{
  "num_hidden_layers": 13,
  "hidden_size": 160,
  "experts_per_token": 1,
  "d_expert": 288,
  "d_shared_expert": 0,
  "moe_layers": [0, 1, 2, 3, 4, 5, 6, 7, 8, 9, 10, 11, 12],
  "router_score": "softmax",
  "normalize_top_k": false,
  "routed_scale": 1.0,
  "init_std_router": 0.00963,
  "lr_router": 0.000678,
  "tie_word_embeddings": "early",
  "learning_rate": 0.00517,
  "beta1": 0.95,
  "train_tokens": 842900000
}
Below are experts of layer 10 (counted from 0) of a mixture-of-experts language model. Rows are named gate (a neuron's input weights, with its number), up (a neuron's input weights, with its number) and show model dimensions 0-159. Each number is 500 + 40 x the weight over its row's rms, rounded and kept within 0 to 999. Numbers have three digits each.
Before each expert's rows: "gets" lists some tokens that make up at least twice as much of what it gets as of all text. This comes from a sample of Wikipedia text that the model never trained on. Tokens count by the router's weight.

# expert 0
gets: " |", "\n", ")", ";", ":", "\""
gate11:530469536507526455484457447481502497540445528465515458511518501452491537524493478512613500583452545469433467473504541535438467511550495508513495533566482530560451619542456569457467582521480447472541501469488456506492504518516513486525502490527476498502478508527490468482489449512553488487544401468441477523494571484523536542546535464477460444481545497506577526521472563498475387485519478508595493429508600541465531535482437500566496515538515532504453527507511461486578538528560493
up11:493464477453500481502461457584547499564484541510467433496491467474524507497551508450485507565509576533506537452451518517466547500472501502462512568509530565450556521544499474534525540449518481465532466442502482494460483501557439478449480521499497480445491561482375452480427556488525549573513458514488547548523613497500471559474467500458524443495511476486506528508527505527498553476506495570559489516428487514390548444502549534408497522534534421464442486477491512535537582517528494
gate12:568511469580498514457439509565498498423424445505472475533542534454497511465496468567606480486512560496544550461455468519525437592544528547496450451490508528497474542549525486447513503483565494476555503452472555523470487476466488435511516528514501461510511566445488539521415501530569443487496515449444539555505553512468505512464437498528548460545512435466488511497514561470464489509452475481446475414508493498446506468553505512617502574505422509502566541554494498492513462491485492
up12:532490569530528525421440512447462555435467437528514506422534522464494548479454440501513477483530553501457547489511523483519505538480530454513510397466512513465418435527461515479542516419537513386528482460503512486486498440478474433543552564472445527508576538488509550504517530465518486476491499467432453543465579507488484477439473484478518504442490443501519476519536508558524503508529474494501386502489552577483469513550559536571517470398456450512562518498503503517480527515536488
gate13:518538472532445520489507542581561533433499503548468485482511475431516549502520541498574531518483584517591398564551517520420464478477436518523489543454457455478582479492543512503460533506538549553490511545597504523436540435439503436535500519500500447474547536531387501504496527538507451539487525457453534504518509480524532553545537477431430557490566494496520488530565515516456494526475487508497516489523535460496467509444502487554470500472503519531517517469548572494599484466517525
up13:599497469470499442512536482427497489552525456567492494522558515577599505504416507521477453456495460524539527561432455463527447460473486495563450461513430479510575506519462514527458540508482486460500382471512497488561494474459532524543502525445502466437459490477479569443528497530451508555493549495506471492438488429461516474451447527429436484511503581497498452505489485521432493457550500455562555478487502443466489430463519510532494515469554457488494543507442501552521544551497495
gate14:503485424534527526453521475546451552482509494482528515598473485519451512511557463528497519499548476541522519526461495504487492501549474475573421564539493490534480477464471477405551494522531528515507534605484477504514585547451508505534467448485503498501435523498461475463530510495536349548480488503465543556569495486533416529414500523441498498510510416520495489465561519534438500499485516541497519471571525542469455523559432459525403510484504478549500537537482497504535527590469481
up14:509467527436581434564531442503511425440563498418513524423477449513565559498459526514486488491495551496515540523518494499416464528474477494423502484427590542457484447481485494542477577487467504481462504445517530530495494560522489532528507441533481479551556448481505423460397474475498617492504488475498509464548499471416489501566472552482516559441519504491504552527474511471539508514508523531585539492510553462538578472494504510456446511470538503478468563552537511499523520501532508

# expert 4
gets: " the", " a", " The", " f", " m", "The"
gate10:486478466513481467551506410625526505564545485449554600539391465439493560488451502522480518525541495507551504555431538459463526440414519510503506556532470504430521397548518483487560459538549519500478507570512506474512477516486513456560473537521458458541501493525522533573470439491485470469525414506547485492476542503515530527502475555466516450464453500513527476520516505511441453533470506493469521530516554502484528543568492531535501507455530471524416564509477526489453459512588480
up10:533475473519559478454449508467501519527527464505540523479496468478523451422494518438544423554471449529486456468545446545534486529464476503530524548434517530505479545513468468486483517454516522442506524514579445530488556433551449488492438498526459541512421522509498448503568439501528474512398557456569519497522506504489507464508525462471469493468410518478586413532499524522521566567540476461554517502395474575512552460446477479529477535463453534488516524539472524538576557470554510
gate11:475488478546534479441476481541458568519516553542544497545492501464424581558522507502545534548511435484483475492443536458539489473496558528449467530543444501490485561593473466438521548484563508438481527565488488490473457493485580471539514621579451529523493474428525548448458533559555474478528521539558479507617494506584417542504456533496560478495545526500484519478512532478514497487499465502527512492570513491510500562528469462505545504498510516524452500459567547504531495515450441
up11:490532448438476493532493532482453474531419429529545581477479536522503383520505465500558502526470470488504479510464516535582501460477486580465472490564472514519505462477459558477463472500473450515462444472519564467476558507506517485535389479517515446433465523507479483586398479484485531523545534474495481413527470470517543482494492490464462461492507447477444480503477459453533449506464500470486591434572415461511499460440519464478551530527489437573524538531516459482484473473449475
gate12:489454558480538549519495524527569509469487521543531509453516482433457538465489537541435515553477482530560451490508534453483562448413446414507509496502545443565498410503487509507551505517481508436466522464522534503502511422497475558535501563500454468502506430484464505507563472516488495514490548552478472515472480528495515500477451545494539594432485485524460494558566523468456579466503464530508446608493511530485535402473408452470489470507499491505441497405505521523456507573450513
up12:533489485482577574531473468446497563517447536478444544516439513473475571475514519566561489394558489496473492450540521537494483452484483564525472525534560463455466506510478477488467489409467553520560526468538489503585502488454481462488531507470475473509491521475594533482469518523461436540514457482526472490526524542501518469477512484569458484549485475539559508485567473491494529482530511537478478477478528557502538458491490482400434500487454493514524559460557624445444525601570486
gate13:515463516547568492475486482491435482516409471527548490529504532494525551525474461472561533504545495536534491546446592448479461450503567514411453529474514462440492518508411527518445501563460442535446538597474583558493489526529462494476445509506560508500513479547487512497540543471457542473489474465507474490496539571515477524489488516555491481485485524491493556476531504530428522505489512486448530533570550474496422584436456549543557547493574519456489483470423539579487460465487440
up13:527478420452544498468515542518520453438565489507485524414491498524484448478504530514485451457517548407506565549477446548529596507482396525570582470519509533529561524492509540544483496516454504468482501422487434496514510488470515515551498465471475552508491487484487535549453514549496505457507530537470416544411490470499556485477547470462527505506411449522511457523471479514562490484483532420626512439494494506477506488579505448465524465500435491498512500568534462567473521490521516

# expert 2
gets: " was", " is", " to", "ed", " of", "ing"
gate1:460516516521512466527585466482499540496486541513487505586527511499485503471526526523500516470510465506440447528487424502487462511541509462585528534492456475509430465528457510414471478629468453568508456533547456570540600516494426479488498543517556500510484544512483459482540544483530467536550562465467473526463455531462473461425486578445507416494469509514519431437519446485453492485512572481462542530506546518522502510491450391473470479570467487516491453515559516527473545541482457
up1:453586506526562556487594469503438554587485475414470525553420511495504498508489525473412530527462419552496528531528457444449493438592460497453545525524572528519478454501529424465516514492472515547535457438542496540491585509496504550529493520477503491469505513463507496531557553511499471513556503501470517478482497471632497497489534575471422501570523531473548489495536505524553516550484485468438552496545477508464518477468447492559478505505514494481490448514530534522475434485449460
gate2:462499469452546510553477468411581468465486544527550453556491480474493519513436497543499536509523513442500418504465474581487614489527413455520517496469533435495492428523533449497452509548473500529534543536495495500517512496499436465532550477473524486493561463487500510529502550608531488504479408469527532500471542507529528432567464556498474542498607475463419448450427477530465479547533484503455546495425456540452480502487480475575477483513515556531512488484480534511462449528468503
up2:489524620423476534486494499522496579485482418507501499507498528503484504514495507492469496457542473501474489454566449442565476500433527520591518556464494522499491504469502516539531504559490466575517460565491440541496466578533590456423523489491478555532471502612584449461464461472534513496426532485458509484559452464509453461494538495497527498548480567519535578532497504491526534502514530434531535519518553424462522538507537505512482445415471469466489523538491553410496509512471533
gate3:477489510482486496507502504524524533489492542552479514457466559496442580509445429500499490491493457478448444514458533524521492443476525489423515456409502520542488561466495534471407514510558483486513510448500515507471478490549510482433542524474547549474558485463425522510561475446438520447469517494537486504450453502485563489528485547442423477470557540506607484490504480490490512501492372592464424479496506512510504506503530553600512421543491475438525441485536430511453493545481436
up3:415506542498560497459466475461549453529508481435576465495471454556483437479480491586463522575483451560471460462519495486519574475573507436567439481498481550478530456509510468533450488579537459504469431509503488560536483500416499501557498431516496506532524470454519469415418512489519545455467491507482443548470529457467432487451497482594510526473501508527505484503571447505465528479493549564497530527546467520494497518623504485479477523473551488535541544534522466446543522509544478
gate4:418518602524504507499435498473489477489459408485458478460559500517494545502461464468510506519493483506542528474489454423519462463523514460436526519513506511493440464516468586480535508542470517467468584514510394516564498628563453471501492514561473543477532430445470457464485535508530558497510501454521506483542551495500586579570589503480452536503522519448534528493458507514514508492491496508485481585443528548504530527489510503531414492552507477464405466478518530514450511464536480
up4:514518519516536450451457508476477486529550461508436510490542489519529525423541529477526431465571511556498505488540410498543433452464488462471462518545567549459437543504505469511534466502546469558431448488422496483436488480563495527552608493480547525432523491520489470507471514491483510483492512481485400460481499451505436500524453469497473513506483492582517477570533462561542562440472528455470436545465498615530434520491515480498496546506475505431445435482455535518519474436476520

# expert 3
gets: " ", " (", "1", "3", "–", "4"
gate11:463430500479423469490487515519482547525488467511512495537502531496566537498546520546507482508477494542516443534447574512542507509494548496463531499405550480496494420511570489480511503449428554591504452463480524425532461449468503547450537513532534513563460499543515527482522556485433516498522464474507530553521599526484514451448445491486422510541487456541514484476481495506490554427514448486507525586530465480508473478533564510576496502505530537483418526591449484590450461562473431
up11:502473557548499457467511481449536468519490464538596477479494485495551475492466503491496464483517529477485530498557494526489500520501439440517549530534514466511508621428553454524557472480541529499510404499468517661488522510476512477504455423475453581429511482550533517527542564477510459444456547521532464508481406450496518499445492537432552421508539516530480466521534512541489400479518511485572482505541554451531479480489493524463583528568507465509500506516496527453501484498531516
gate12:451505532518482454444515491465485452475506526493517453502547508500486510468547536527522481426463514524539495531488508575506519498472555515481495511429488492531406513479433550497548507480480487474504531557471470498465439480471575448526537428470474514528485581502471560463535668488479520565458554483536532613524583424490497536538516451457483526452489509550517537459446519513496502508440514465465510431495519438574502487542546522510467560499485560518490506514565464505432504533570472
up12:466466512514514477471550533502452508433441513460546463515430566430467542466511452532488513527452492553470493528540523516501487501547478492451528497510464518572425488499510549502455480519507494495481466490454522489431506529435492527495497498453472456462409479508494525532437607537537532546466525544429484437566423514496618510501593534516483460503493453452449496522509456507475505497492469473505436449578593499598513540434528452566548476501523538515535538490539484482526510554489442
gate13:468450492503496526501530510579536581524545470499553528530483568488494547477471563481520511465499491542520554612503473478502480487484532515544587535587493460337456456473473464547507459548384555551472479535561496446449554464482507504546505566521558439540515537473496529567464552495491441497469485517502496506498524511525498544543476545508496520492568533550518517559513523522503505553518523527490494517494459575570489467437525519494453520492526523511508523470496423536572515455524503
up13:514565512474559493483453589494525570506529469488536470520504519555548439500501551515564458490498578539533529449500488488517574483526465476414499447411488440493516455479457502491563522492497575590551475526497431488536455485526418575459472497451481493427508511514534470517486541533439456461595463496485532526484423483469499500563563529482522563513509506465555487522477446476475460565515524510548475489415504508485527539474522515463503526494494502528469493483504486504406417431491433
gate14:456537489562483464480449480559493518460454474505459427534549530498438448488423393501527460560458459503470460426533516451539469543468476515501512512566485545542497471537511471474472453565545528482509480473509523503522502377477507495486495456429468446574488482470454429485508548484458472511498473512499471541468489542535487466521439493418508480505535450498480502470474454498491514467460518491503457453545531538592462463416540509536502460495502551541448541589453521569534476611497512
up14:533525569400501570516573512549472454534514518516552604492474460464529542519577540507456475516574496499544506517459462436490439467523523527541474513493478488479535500479516487492552525491407490490471577524442580504483445554459455454490474555471440578492485503462599499490511531514516437437525437516498566504489505476530538534447523496553506517493564485469541447509505530478500462606521503545504544489391518461484508485458479519527517524504461469447537482504516440463483530437527459